config.yaml
n_experts: 192
d_shared_expert: 0
moe_layers: [0, 1, 2, 3, 4, 5, 6, 7, 8, 9, 10, 11, 12, 13, 14, 15, 16, 17, 18, 19]
router_score: "sigmoid"
lr_router: 0.000325
vocab_size: 16384
norm_eps: 1e-05
lr: 0.00283
beta1: 0.95
lr_head: 0.00958
schedule: "wsd"
decay_fraction: 0.84
doc_mask: true
steps: 7090
dataset: "wikipedia_en"
Below are experts of layer 5 (counted from 0) of a mixture-of-experts language model. Rows are named router (the router's row for the expert), down (a neuron's output weights, with its number) and show model dimensions 0-127. Each number is 500 + 25 x the weight over its row's rms, rounded and kept within 0 to 999. Numbers have three digits each.
After each expert's rows: "raises" lists some tokens whose logits its average output raises strongly, later layers aside. This comes from a sample of Wikipedia text that the model never trained on.

# expert 52
router:518491473505526512475527522527485491486550482498512476488526505514493498473540529499494473510546517510542458501496534492492493533513515451488544526479492491487507506510540455479482502477504504472473499484482512489532469536467494513500519474557485497523525501500469530588475465502506498508508463443488506488528469506510468548551474520515509491499469558492476482509532519492504515476501
down0:512495487536495486523491513507548496589444527490531513514452482482524524469479498492556499512494468496428494458507456523471473511532504530537513512497485503475504508504516542473492468485492503475505488510468490498508536477512511469497499552478523465489512531475459514530515510519529480454509522512534474508488505506493476476503505519511492511525526486471458506492462491519492544516493
down1:533484513465527487487487554510459500549527492469490495450500481493468545487534482478503481514512495480523512495490484587491596486539509489503475508502507527508508490492511469490501514477482507504532511502492533505502495478472504461499476568483481512508520491476495512510519556505458481503528492523515479498489477472518511506432495495489547452488497473491510489484509508519492501511511
down2:555532547463528470496479516507512528540496479510494524510522526475520524497527483466487468502530511507475517540536498444505521502520475485512497548492478515496492486530485472482528515495511508464512479514490477502512440515488452531478503511475497499515453521481512423484498473479535488534476520525530528558489494490451491479500507476474529459548486517500523499501466509487509499487497
down3:524453487504485519477446496478488517496510482533454486497524550474492525488509488536458484508458477500455485478508542548479493496461515468475513488523526467462455489496488511504485497519525519548499507491522524499506507559548508500510524545527511457530516490498465525480537494487458471511504489524469540455525498505465487489531511487503507521555483492498507507499536531500511491531503
down4:541507500489502495461473511484475508520518472528482528482494551537490542507494482516500488484455498461465496492515499487506508557518504520526507472520525489512473533536511509482494490471504491492500510540526490503520533506543508486486485451520483475464536562504500521554538469519474494491477547456520487488461497472475472518480454505460481493463511509518510467515511471481484562468502
down5:504512455525492507488469457534481473500516472504550481493533509500525490523482495495484495479530487480463509567501516500544516528472472521510507469541486527511476486463500518461561494499519491533503488490540499530490517544499486505496497523490509492491512483469533459488514484487460464491517478520493439499548502531524457475497537452486552467500485510479513536498474504475522533496477
down6:499535507472496501530522505525487515497499500457514541478488532522463487483476521500537485498509471503426537476492494506520487476485493549497465481501499542496518481448519530486507543495519478459500462506476491511494559472491455496491434518476482512517539490531507498513521531478502554501524488515489485534530538473524474525487492470502493514491500524492477543500480544512504481449514
down7:534517489489482495546460493511526492513495522514507486464510488510511500498482496521538540495477501515509497504484472504470534515466457484472525479463518489483523503485527476474453453488466485477512455514508497464517545499467504474509503455560543505484457493520541459537560504464499498529511523479486512523536513496497492511523479483470506505468546486528534516508556498529469484503474
down8:519489489487487448497478497478492527534499546490477456517518508486491528524506511507465489496505436508543577515464465515527497490513483525488519469497489532481510491512493482507459524560551491525464499436523479505524504485480497477460473495546495530484489492527507536502526513486508476483504522524498477506469499514512505478487495472498508487497517518526506490474489566566498501517468
down9:501552499502508508492454502547476512482512510471513538521460471466501497448496521446508537547501554537476494501530485536493560518516468546502505501487481482486502509517501508451502495489495470460488508523524508453493512493493519525492528492484475475459498487523532453551500504488460521465502518499477510475528462518512501452504463479494519502514518490521528536527530517500492476515484
down10:514468523494518517506511524511500487474488501510534505488539587516502455499523494509478517516509440470502526497497437494514531523467461517535488518478529537494535519506542470504484425467513496475488464496501492499547510505467479507463474479461481496474478459534515496534489523524527533517521498455489515493520475502482537505504512515506467494532515492498495489502470543479511489503489
down11:470514506504508456507487475518508478485494493528519501489480524498518529516484524514493527501462464504480503545527482460510494512506482511478534515474548465535470496487533440469523473527555461470495500515511494478505519496498509493506481516498501471529490537508470509534502543526502470508504539564522494471533460534528472506479491498519529495459528463511515509458447495491505461541453
raises: "ad", "u", "r", "or"

# expert 183
router:516484477530516500495473526491475493513514475496519487489522465479501471508481512550506496499503527525515488495535484494483531542493515505513471481521537459481485515493507463487503551425485508497522512492478467547522475498547533514510475498540495459527446512487473543478481523478503504508456533458497492472493493512463492520560495520475520496463467551516537456498490463473505504490500
down0:473488474508492532459489551495530514504502508523521485481482478497504501505485494489499527532446480543487481530515534514499473504493558438499505491509497484514485511490500500523485513478475460529471516566470479487511545520537506558480471491467502538509473531479517560538559468488467515495483475504489539484478526497494515482471479498503473508483534476482502465484530469484526508484487
down1:502526539502510529560532525506473530502502491496480463447526476495466534467522501498468523570499528499456504488503509490494467509506517480465513511501535525500508438466490484499464501549502505482520500488531476487496452560496513497513513473523499528469497501455519472513464507488511472554545508503463516476445488515492458498512504512529476513525508518482495511501478514493479479531490
down2:531489524493503500453544478522508499478510503493520530519543457496477472545488483492517511511497521526496493469514502490511475498513482476532554478503498524515558465519510470523500450501471492466518511536518513456528514489463493536482510514542508484481501492456477502511492455528502511539490483522459484481534515516473430497448528474458490466513490533482487511493537525469527491516491
down3:504500470471501546447502505526485460469520498519502484572477559493504471512480459479507520489528498449449486478501495517530484496496476452461518499443516506435452509467547508489491496499522523456509499501504490515502546512470472512486481488517470511518534514536521502467512472519477510511479509553523518537506538525521478510513515490508501492527487500499509491535511487487511506502521
down4:517532509473495504514507522481493492503515497520482497540485495472536404500523536544505492484510494494509510512513495491494495482509484541482510372508511492494492546489488483519515520502483493548498516519485542466488524492530460496530512517483541518476520480531520487461466470477498527529543483474524494511473492512502492497513489494446503490491511512507469474521493477493517481500471
down5:487512495504524520469531480530465506516502490460494514481474488513523485495480548533484501541549528489500487542517493473484436519535477470488466517533512498486485539462500492526504467436491546502503487503498497487460512494466540499514464513508480524496476482512490487492450516506515506556525474517519528531425516528489467494511490494506490461509517534512513510509499496474520499439523
down6:498528516543504489488518483545501539479485528474511496492526550483458519473484508534496548475492544517490473499496499497492482502469513472466467516492494526559499559511531533463499530543522505487485498506550495526525536486477457455492464474495468528496512470462524483516450496481495503484445525493509512494442462501489519472463491517530492486526471507487498506496485514475524500503507
down7:516460524487472531528543493482506496523542510455520467505504490520479500498487546527528472473509512556508510512463476454528490517513479511517544517517531515474473501535490479484478483446515484504504519464491513520468486474570520481505496481514487506466495506522488485522486525504499466501536516523455470497522518538540481531500512520489494522549486474485498496495491448467467466457532
down8:466470469527468503537478476486506528511489490514477517495533524482473529522505483437504517471499494500503461528504450486498490534484531480513540560466487477515475534504497509515462464555456488522475540534522456496495483503513499498538524516522529491520511524466517507515503487466510473551510521519451510493491497508479501482492506486467509463511525503490501497562480476504479513479559
down9:486528517514511523462482475491469470471508517457483520519533506518512497509465512505460516525527524454511479545502493521434469533555457475509487496527523500493513534500463489547486486504463534469484484484516502471471508497481509511520492513517489547481486496533470465493445484505516514539566514501496470506458539529493468514532516477469524469507496547522513479491493510492506518503510
down10:529523514516549465526535485561470465502495477491498452474507517497484518500558479489467484529507527489514487511480482500458501506507474502523505537488549488497455493460519523503481490539515514506509503494523502472492536518476451519511491469509508527490505496491526485538498507527503499510485487526525490478483516536511456480470541489489522504499462531473506476514478492470414480567499
down11:492490497502495522518502480463531531541511487471519473536497533499529490510502475472493469520513541517519474468486497474480526513467517523481471479495524498530483494492552490468524507473498458516477532495475526470501485469459532548550497503480483545497528528538505471510517524449502482517488491565523479536513512503528486508528465491482470542466468516473466479472467453517496483514488
raises: " however", "000", " but", " including", " although", " resulting"

# expert 61
router:526463519502505484467496554447495463554480534509486480460507479541479516494505485507481520493521509514524490538540510492515529496491539484527472529462494529460489456501507521554521500486488494462519481474483507536505475537482487515519512495552487504533523518489474483520516480523474503502447512479521520461471510471454508507548474529507490471532477533476508487500506538472505539486493
down0:518506456496508504516519524508495526466515481450508548489492513484487489506487470542502490523516485505457516469496505482501492477526522494501476520478522481518503427503540519506514526503557482534490493483508499473529523491543456511416466494565483498523523490526524462490472487484537501532504487520480492526520510457513520493515502484550480473488496455519521511484474503493478470532526
down1:508533492485499498508515516522500470500453446472505488525483489487518499500478500511509511500492510507493507508500517531478541499551509457455489506509518486534459517488526487473511485491525526531485503492478490494484481522574481513455522511505525502524485509468458433449524475545476460501523470532494495476529545431493475513524515489515476488464521507520523529536493478481528512524535
down2:495535463487472464508480530497512454507465529490522513488526488512507481535468481541529547493514486492473517488507479521480493496538495547494475497548503483524447494514487514499483502504470447522542519488476502519536489504473483519492515541502481501509437525506466471477529523468530519448533457534496481483481468493565526511495503508525501481523470497494474525533503477505467479527519
down3:519490489516511527509506508512507492472489490494495487494514470480521486543523525520483487504509490524483458500495531477514480474478492495463481514470544486500489518428505506489488439484518515507532526509478490496537539504504532509507507518496528488513529538501493503503541458507429463525511454501554466475512464528461469539575471487473462497510470547519513507543496491483506509491488
down4:498512474536496533508513495485471536482496451474503502475455499493482448443495501509483490500478547475502533487469553532482536498478528535510513512539516509518534489492493541468509515516540473538489523514479500474534475488499511535488499450499506488501464515459545484513487516463508488504488483476515493510499517481479513486478492490518518525442580497510521505473447520493487527490532
down5:524493474523482489494468491530474468498471433492481481454479548490547505493508499508482497503494500515467513500509494533540539546480509534525514455470491476503500484514528464517517528478523519514481549552493427529493491512514485529503520523449520559497504510496461455494516504510508510533477510483472536500450506471485504478497480501521533499507473487479503519515486539479517517517474
down6:485508501535495500521486513505509496520492513527511514548517502529496498493419494484496507491490505485463520481477519483451485541539465521500527449509483500491511518536503443475515520539503521512471514531458492494495556498500521518496492553473534494481461503538489513509523514492450476497472506510521481506505447503460442498471516495435499495498505515495531455529497503516528485537483
down7:491510452475524467508510521513525489470482497520478514498522557500498528489514525511475491491484481553500482500504487573505485460517539525484506490538516481490497511560507520519447499510480473450476523478497512534563470496500487496514487488512497518486444494503462454504521507473544515456490474529517504532499511453518510496513492515508520502529465504453450493529502512481474501483525
down8:496527469522424518503463478503417500490481467487461507516498471480467510512514491533536548509465478458491509507517532517548549508482520498497504511516478493507487471497518542486493505556517519551512486499522505505493490487493523517478466488508486487559501511492555528481446494485496487476526490489491478469503528514479493487481491499499506516502528470511500514540516497458496541460521
down9:483487501485500525534441511543522516516509511477528502478507489550475503520484532437526527507524507451489490530476543499496476534486490487506512506507471502456430506502517505526480486463507485491472492520484500480550474518479494490507455519564515536533458485466486496516499473497514498507541502502483498492576512500510484493478467498465516499477547478484503497509517472493522507466532
down10:452491519504519481494483495505540519475497541471522475467507550489482483560510477493531474534538491538518486500478502505494500528467519485536533513482516513467483497495493551498504468481511512501502505510432518512502507437493490489517504498475521533496445543507487492497551515518481497512541486516491500472447473529474478490515519535451505526502528497493464441500534506483487480524481
down11:443533470436452521479454532479505556523532519487480510498519503516518482509469542518546456467507498485505499544506515513527543490541516517507542493525511495493554494496490539514462480496466525503494465501499463492535519500528507509447494484529481510505519483526515502506498484494487483500520502506475534543513475498538468481482460480518495525479481501500483480463513492457477467499486
raises: "–", ":", "–present", ","

# expert 187
router:474479493519541471510494515498463497527519513491553476492517434464488513522543506543489507430508507508496479494522478481492509484506512518511495535510490472493472481478472465522501541449510521476487507463501458517551473471505477480451505488494452476499486506514509489545483460482480516494499509501495484497506528522470510524513440553523529525533471504491491499498526461475463516499531
down0:475505522498519426444529504510494543512512478476518460523504473524494537483511513497522489470452527528446500499494524517519421517496538543464498425458469540503486502528488518491502486507483484526517500502498472483530505484473495459481465493539489515518487493517509506512492517454494496523496522479495500502539504517480493492481513507540518492497551486521527524524531509508495461488490
down1:517491480482528490553493479548504491507477532525478519534523492495437494496470538503504490519501474507468519493529537457500470440500481482523497479498532496504509533503449516492512498495530483526505467483498510476525500511539518492467487502502522511504513519542511471540525534479482481489548495521482542471517482508514512569517528442504495495469478474491502485467512444480485469531465
down2:513502530491496515512517428511526467460485542509494521495483514463494497547502525492484500537470469489555495502530482499512480541462520504517517547507482492538528522533497492478492482503549507462516510533505540506482476505514522514466517458514485508452507503471507486491509475519510499514451497512466524460478489502480463499498473501505518492508506561474548466540468471461464519515481
down3:497499504500452471544556529509532513513517458472501530527444480515476487517525522516546516523495504511535529496496523531519515551497463529434502468495456524476507504506518468489485466485527471461551529554492468505466510514482501460501494530489507504516495510521503506468504462503477449528516517468516512461496493485470498499542477499473536473492510493491489501510496468464499501511485
down4:483483483514519428492486507490492515542518494493536511515479550458519522492514514490483468483536426494480492494500489505489489517494490552522529473483512447557505533496516508502505473476527504524513534510462513456480534479500474507534517472483456533516493506516541465518477447521493542485511484536538502493506536445506472518512499511472532488493498502479501520483496536487482490471512
down5:500475482484528523479493490476550514484503522463461537489488499493502505450489483470510527493494489463499545479531494466504465489548491500491470468543486493524473448527507524498516507504515518471504471518524496507487512526465493490534499531488491534495544472502511484561460546495481541471445468496491489523531528511542538480523502465504532514494499501497479478471438500534514520491478
down6:538495479483494511508513514524516499510477483553518506474496499489482520497502557469536495469491525494472535526499518506520494502474522506493499458486484512471511518523499536488468473524471511487545529515453492470503495459524505503477536506489506531438532543481503510488512506441478456504487558505532488506496514521494474469490517493526514513445524484520510444551480479495499433523479
down7:501516471495513438455515541490506504484531467487515496498477491510475545513464502536507527466512496497462504539472502512494525510547486541463532499462467499502474518519491491533495505543510441535485516512501475486517499521504453495537502475475493484514482456507489459486480475485483492519555500488507520496519530464522519531481543495488518501548465494495517535526511475487515449544525
down8:498519472515470501487554542499518502525514495508490525519485499487485497491512507524521507493495507481477469515524530526487427500510508487492585532531524529523547483488528497468502499489476485525455483452488487493499529510501489519471492468486431484515490475551514515501493549536520511494536463506471505515472481488507499492481504534533499488505474449499467558467511494502489516469475
down9:466537516466500473498505586480481515529484514479541500514488499515512555493518501530489464454510467474459493469478523499488510499517492577485480481509489514463517473478528504488510479516488489525516514471498490498525554497483517474500516468488483501516498527511492448458508482478490484518536505491486522526522535474514508499527557519488484461525509522488499538504522470498529455500453
down10:561469503506494523511537503514506489526478527477477495484509522508491482530463485493505450506494487495540505528543500522519500484549526435473491519469562469506524523515506480519457523491514469484488477534446505503490489496516504524473515480561486545504477486475464509514527502520432506452489454472527508497491476507481476518520497506521486469505499475512517461494508525490485519511539
down11:476505493512523523518494578454517477499494512488497500526486492471476477487501505481516511546499520497457511451457524500536574517507518463478480496520494520493479517492502540511468489537481566469554547539435465493492530516486489508496515438481495523510482496486526489472479490489471510510513502522498471512515516501501481482527465492490534500505465498487472501530527488511499482528488
raises: " the", " a", " an", " his", "g", " this"

# expert 157
router:497473479509497467533515529509495499528477496523518492541528455487504498498535477482521481439482537498540491517483505477484474523495499478545510529477480487492496485494529456485526541478523487501487518485477443460536492487508486479483566489487465464510519535501480529524499473523454524501486522495467484524489499530479486537504475548493511515492455503545556483505521535496480475521538
down0:500528506434442534486471519511498488496496484532506505447500480524490480529529554486524504468514525533471529545464535480511521520497504509511453449488483515490495523493476466483513464512506493496500536526497495483468500425487491508507472483489539519486528541495479506510505482489493495523535500499513523476459543506500444490533537474519539541513519490484507521519497503468515492468497
down1:527544487519540485469504511496440509520498478502464439464504546499495495493545501502493492462524491517498540526467485511520537489495539479475495484487526498493560525522529514499501436508541534509482492535489516523526481469529464505453471469476490464459521515490480495492488446508519529508480505470532520474521485517490487490508499502515514526475537510522497448523492468524497484519499
down2:477482459515479520470500514469486484508501515496469504470487536488489545497516501493520470458486557450506523516471475524530459508475512492489544514493498555497451545497504514488528469485501473527504538488463518461486527466472534514497505454554498533488554509543500510505465509460514506536485514517484502495493549481498462485450495490498489539513500496509518536474511514511482527496482
down3:498494504445482485506485536463450512523514473463505497507538467489487509511519529494453511514474502539504506514518487487540497503502513434461486521457488497438493522507459505505501477466509487542521490482485499538501534511538503490452516492501543502493497519466514509476519456517444527550512497543476510549527521529521499512516566512513506478513502511485485481498506480529485475489510
down4:523474469480485510483460501511470472468566470522450495523484514513496490486512502552494488480542517482504504515540510517490515443448474525553496457466500486536487507478529520481463452535515517500467528486493500542511494482493470511507490471512548488485526516527495516508495538505523493519498477428495484448539513476484509510532509504519532501518543512503489523467507508508499495508488
down5:521520525472480542511515502499474487519530469535507501524511496520473480491489527502527493508547530451480493519487570483454512478508484520483483514507512495525487501508518485497477483504501513525514510508469489477507473495541537510511501510559504550520486540470505481495479504495509453489501466560508473494503513476497441480500512476452528480513437493506556495500478541463446505477500
down6:476515487507513486507469510476515474507464465484511460492468477499472528463518528525496512464513500503490513468497489500528482496537476521463527515513523515499456477522519485478589494508534500509521492517549492510528478427447491488510487447470511473515498489493496469547502533501487490518487491506499542498544492473538473541514512537468510501540527487464513516491503541516500464502489
down7:486474494482528506495502461452490453483431507508524533485515515509491495479500503456509476504461510473491496441515497477485476483504492513533508513543501491471472527525501552525560461497493490467518529452525516488539520517514455501505509486484498504486488481511467536540490501454525490510497495524524521481494539532503477473507569451495518522529490511504528527518484524475491515521515
down8:473534480534525478488484472473490509500468505511490470502506439467471500495525496467484533465501501470477504504453490519524481515536495528511511510522547539500505518485499517476536535474492480576552546521468483471496552506453509498501500491492498563538466495520513493545492508456477491519483485550505486525475514520497477494481491504464485508515456504512480508529495513516487524477476
down9:488475482540493496497519521565494476496469487507505501507485506497479530514515511462549484470512481474528517496539473507537458465517513481538528488523529509523455512505499488520497527518470474563519523508465548475508522478491499470530474489502505525516513496464490529515472527450460537487521503488503465472493453502535466471461478501537513510501485464501552514460482478506515484481524
down10:479512530492498515522509479491493495496531473526438485467473511559497449483499565517552509492547505505497503489467464564508472495506504501520478486508521495523551512492466497527535510512467475488514470515464495490442498515508466511469524481527543510503512511497498452500478506499513512489535479459480501469488492515513439494485491462520509510523528466513504523528528514503485484480545
down11:572503468464512499494491507443479465513481480467503504490505526491506503520524565494472485497481468544521492455528537477478459506570507544518524528476530510504504435510499477522524502501530471509433496450563526476508467522493527498496517471464492489471502488492484488507506507495520480502501487475496527535517490485502520496500501480527530519491497536529490506498499473505514497507490
raises: "==\n", "==\n\n", " see"

# expert 145
router:466503482506592493516524504508482505499451495506475482539512507503513507491473497501466501431479449509530443529510504490488501468475554486497539525497508523496514533519457512503527509464494476485498492457517492545523467505521505540528501506494458516508476495481505527505456497523482546503514512478521496478502492500517497558535474511507506520491467494460518487487516477543509466471520
down0:496488544491507494484509546531492516525480554537494497509473467514537502474492516496494464496545498489512534478533497517477467433468496516488491490480509506513481473498522493491499495525464550507485514462505507524516492505490480500521489489494472477438517504509497548516459490493536420499536489500476522483488500477479529484516533495463447518479528507536561514513472470536513518505510
down1:452484524525458509486526488534524514548484470544516520498457546500529478523503497504482488505505501485447531507475521539485558514514476540448514559530483492557510508449485480499515507466513475521496513475455473542502509462484513502486484533520466537503515500486492504510495503512490492466545516526505516482480467462512513488469486507519516514488476500493496517487465507512526498530452
down2:508475488470464445455523517456505486506474521523470519494478483494511506541481471470521536547475511455545522461520514503563512517529475493492462519471475532484532491523510567483468546485536488507505493511451498483468475509534489506514534485496517452481494507496472508461544512484467529501505488495498485486519495523507496540482528494540485516508510528496479518490517507474485521522506
down3:472465491519530514475517544533507496504471520537473510518502504491449527517478509497466497518474508531499490408511527523489445517530477523515483496507510571495481510501478507491467497515547459552556492474481483488525549510493501505476481470519474554494495509515499537486512551496472461503502503501487499473494499476499513481486510513471510507516505471487506500536515509497492493472445
down4:457418486510511487487465493537502474528518498466517526461565468506432511513511516519474472479497509488532473477496524524504446481497503502515541445524477465532526565517503463514482496497486494554499506476462510492508501526476484496504522480485511499526482464525503504488518506508494508541512505494520482497506548471486489519501529512492473523484516504475466523503508523499479523549512
down5:512479529532471498483511499512515500470535443476452513486477520484558501469490483520521483492503499483518515493512513554476537484497493482501472514491512473536494464467498476447557541494493468517519456472492536495507518458502492488506559538532489485491514481487466505489517488475510509474521532525491495518473486500512476489434539541507513484479480530514477523507503552500474534528515
down6:496507459496467506491550515482500499520492503501527477510526457540484496496504485525493500512487538500483471470527540483486517551537481508506440488474494461533532491460461505482479448500520488491541506517513467501483523493520508493464476527484496471545531509487532516547496478565507500480468464454502508458498488525483506509514496500482520543554487466509498486520496507460503546470512
down7:510529512529465504501538519558471527558512497554504503516512519476447494479532530514480495463509496481504498525512496529471492460480461538496505502495482522519505507514525517469503520500467462515450519490497492484467517457491498510467485552494497525502473529532508543526555484475487486509469480533517465495479526486472542463528494532478479478495514494510460473511496485501539517456486
down8:513466495519487497503491444517538483508516460516485492487458496509486479502470521511509465524467499487463477497537508520512522457491540494474494482498529510527509520486552537498521504504504442503534495490510522524530464521494511483513521451474473457479485508438510523480540484481537497490471501500466529525469482522503478516497538519512485529475486517452486548544565489530498511481515
down9:474510490485510534527518464518511502522526500524510460466511517497508503478491542518558515495540495487496471462505481494555464545446428467497488463541470520495502489506497515499436494484512487508468480501494475499517470506502513492487498514494521514548518475533521491543433513497510551495525491498537490502502468512550477484483503507488470489493529486467551485524490474511503492517491
down10:441516487510505485483493508503472512456503502511480511508487490502476486499492483510431488480507477543501485519497518496508524539520555522504460515453499461510474514551510513480520500499486527537494500497518526474505508502540545492517508447522487460493471484481540506514459525520471457529465508510501502473522498555487468538559557496518529488493487511530534500481484466490476479494530
down11:494464486499510523502498531510472505468497469521509495491470474515529496489515478496433486497517492470515513540479498497506479471474529530492490560454544514516478506507507510475473518512518500532530505443479521509494508540515523531507480467520472502434531481493471500488484518480486465503547500513485540489477520514493499510552504468478482527462536536550526497488453543514538489518529
raises: " of", ",", " time", " year", " "

# expert 3
router:504511510522550539526487516507515490523493477492517459511520471545515514511502513482505486430516485520495466508514466484488485487460505487473485522494491509456500490477472495519511529506495483493511486480516469525505404524496494460494492514506496493513518542512517467534470509538483500482529465424492491512471512540506476560524455529486541486457503499526532513500508494517476519486510
down0:534496478497535505561441493465512478519530486519486522524476468478501495462510490495525512483473487501511499466497526491509540474464497521467502504477466489499472526498537464454492468509511512531491567484494505524486501491468493506517560491477511550472504472519487483516466465489470511547457469514511492495559490476529512512531477506486553502488473509522463494530517527499517499529503
down1:513550508482491500488498500499511490462494501501454527534480512540503563471498495488522498508475487511509484476471483520493530478511500465498488464467545500517521527526458546511497524494512514477524472513493553463490457523550494502514478511514493494487537479536511476502489552562498500502563485497531468498448504504492524514468489467479472478505541488483446492467472505524477516496502
down2:478445484525505477503480529482499495502544524485544492511488464479510461502492526552469472516549487479519516544503523486495538547535502518522522543491470491485464490504473453491502495522495564480519537470530502534479497469508515514468523535490535477512527471511459488477535499530531523497456515507492512505487473474498502506504523524455487476480487534478449498487514483479522521505470
down3:492485501460468507477535490509498499473458515504491468506475471515488479487535543517508502552494526494498496541530500524507512542499488457534537491548480508469517480529507492503464525468484482493483515497511517499487514491510498526475496504488485492493507439441486526530512536429492472521473499511526526484526453515514498501540516514506491534563504429468496481486503503484516553515491
down4:545555501508509507488485495486538473461488494493449521526494511520497569459500510505530496518469501497521489437472498523490475459507499491499481427475538498505518556502472535505466512519519488522533494511492522452490500487536515485517483492506495495498508484544521479511487552526520517507551473488499488499455500488486537490503486490508459511484546480509448481480477510508457508501488
down5:521538537485498491582472475496491500522524512515467494528472491512515537422482488488521526507488511476491474486480494498516562529466505478501463486479502486524515478504497488518471490491485516525507488538481524510504493511523472533507503515481474513480526489547459464494442485546488498516502477464507497531487529486508519507517495482434506522482477523521422512507507507534502494522527
down6:479492492461452447479535465483496514453497551500478503513506478505510501514540510496490501514475486496491503522509505535528494503508496504511532542518501528467501467558476460522503524485508488526481541470526484484463469462510527528488486528524486478502522450506482517517526514482483536478498437510511541502497459505508529521505544537518477497567518465506494469503509507454460520496502
down7:511498489509480489498533469530508470455493462484485474523494501475487450499510559514508483477493510505491512499499533533509498513538513457540483525502480527489529489510489496568501497510488520489535506481537525504505470486502508496522510522495466509502500494494434565483544511497563511472501515469494468484503523460499487499495556499466472467482506519489468432552491473514501484526484
down8:468495527539518493491499495494445499501496529515488456498522492495543498489519530467480514494470507474475557520502512497514542461532518461512478477476472518488499517497520552433539517546463482530536485500476511516479530483510536504468494519478499500481548503491541532481498489509503451506521525489508492478487476497459451496494495507532489494458518530459487501463526491515505470533464
down9:523532526504510486520478515531491506478524465503504475524486528523502592465510553481503523482524505534468487486500496491507503521493513498498477468489513490510499493495499503597501523516492500448504491485490502504501473491521520485522479475488494458469510468528493491493493512523474495507500504454541452524512528473499504506457483521440481490523508477492443536507459527545486505532519
down10:497514488518456510539490510495502540530541465516523477518503471478440496493491499499519505498496515495493528497509564500469512472466499550513533508506494526532510510492520477527513445528501485524524541472502488460508546504506452505513493463497488516488445477505504530491445492488485471503500518500514478511481518496518488545513477517488526526533449464480483504463460547454489531471513
down11:490477488511511484501474511549556463504523568438486512511546498522521539508497490513512504540480476491470456507492482459502483505457492532489511494507483494556519497522492476521494468514455518472484508518483471508515503463472561477539513549494535496460499508531479517521510458479502500514514520556477503501506535493479482468521520487468488496504499472498488516528519503504522478485452
raises: " same", "án", "aja", " city's"

# expert 69
router:516510462519541459508496503476487465519484503503534453493524459514469507487494495499477488421491467528531488524522470508489498564475530481511503510484488492469529474497552498503509523478529497499504503512497485537523479532531474475462551501476471520465482507470467522512493516492499501528525536502476485541482512514502512533537471563532509517466477508518530466500503463484515485479529
down0:474498511491494475466510485491524518512488489510534487472472490508513498459481518490529513463511502488455523513496498550511495554539463531489458522458488528533529487458502545473499474458504492521494531480491514423513538531489516551505457512505495503504496453537522498474513506455516477496523501491473462526515521478523486519502519493467496508507553484527503500518519433514500523494486
down1:489482479518455479460503456473507502488470484467473473507502542519487499520527523511512553447539500498501527447535509507500539510513502471483519521519497502538449524509514474509523512485520478496504510460544505517534454510473526473501500444513514464515485493485514530513506485515521434483499514528455531460511516509470538496535506448516546483523509511502483466505512505501485486519518
down2:521499527486515501505477536481464491528493498507540565534489447515516496502519517533515537495537511494482557529494539478508443493502480521483530507503517551514542482485536518521481475513510464473503478506492495472538509541486473507464487468481511496489470504524519489493501496437507493529489481485462453529526484548487473498509504459497490508490473501480453533536499482482513519470464
down3:489492536515496559498492498533507486490481456467481501515507554486478459482472501506518509514511532492502466526476478502534533445493519502485572474520470519515519516499443504477491482503458496525521476510511537512462485533455449526497473511502506520491506529500483503494478520494498479512533511488485475509502507530518483484527470489410484545488493492495482523528521525513520512547481
down4:551470485458491465540520529508491488510513472510474515519503508522443514472480496554462532471478532490529531491486534506469505501471466481472486513518515506476543496484527512458557461497560498491511534509492521510461470532533477537498520491552527480486549488546461508488510492472511480471506475525507509494515511475489487519519507498484497491472520531526526467497491503506493474488462
down5:502507483488479485470462485456509506471506501487504465505527466541501509488502516506520512517515478516479467483519543481468457500520476514478549514482566467487451511502471428518457525473508480504493527494538470540485540493483511495503466464525494505491536488492526527523471514538494504545529474507488483487486485511490512504480530510533494516537492479559538450517488487534530508506498
down6:504483506461544498536530513553491528510494500524525522532475504472464517515504508510480466511474503510470514487522505510503479475513494524513530523534511500495503490498484544506513492483568467509475537452513552469503469502527437491488476513436482506485485505498481516484531516458486456469505479482522529460508524474476494539544524509467517483519526487456490538509450509501475520501495
down7:491512473495530521473503509480498507532492501457467508497498524465560477487508490507490496493513497518470472527524474525530541511507518547472454528462508498522563542496458554491479454501460487490510514494511458533503499521514475494532527476502477496455486506538456470535517480510471513504495475518474508515464459490558500536530525508469506524504506462528465471520499498492480493497505
down8:485517472511505495519478518491507487450468509508476510508491500534473578519513503533474446488480473493545496473512541508483460509501488522435467492502508440514487483476503517538480479526516475495492521490526501544503531490490539460502489481561501525518500494496532519476515489485529467532527533513498556493500500494500511460528461475503490523454519534523535495500482501492503506462483
down9:497458514492487518499517537538500484509489516495508522494502538442460490464517494531529518494514506507509479517483501554479483518506483480465557535488442487478525500511463530469511499531536484478507548562509488524507492459497511496463503505479457534542489491489480467485457485486501489473488478532519497499510490494502540462484484538496504523474527516474487481563480512547487515473480
down10:514514537500533488490461517482501492495506516474519525496466444492526586554506513479519504508499501526471474438461542498513530524520512524483503481501506515476474471488483507471477470499464492465501553471517510550519509516515464504515490413524495511507491511513531482509465505495473515478476505537525507482488450476511513516471510543500510528526476498509518494495512498518484478495479
down11:488498492455486506526465482519470492467468523463487508514487501519473509472552489497503479495476519506494504510496504542501437496464448530470537459464532543491471528491506487484514493516545478516483484501490491540524544508472528472488447491496521536528473502536476463496537484485495480491528532499520528545513521516457477513528504507514521507474503539459488506486524497523535536502460
raises: " the", " ===\n\n", " a", " ===\n", "\n", "===\n"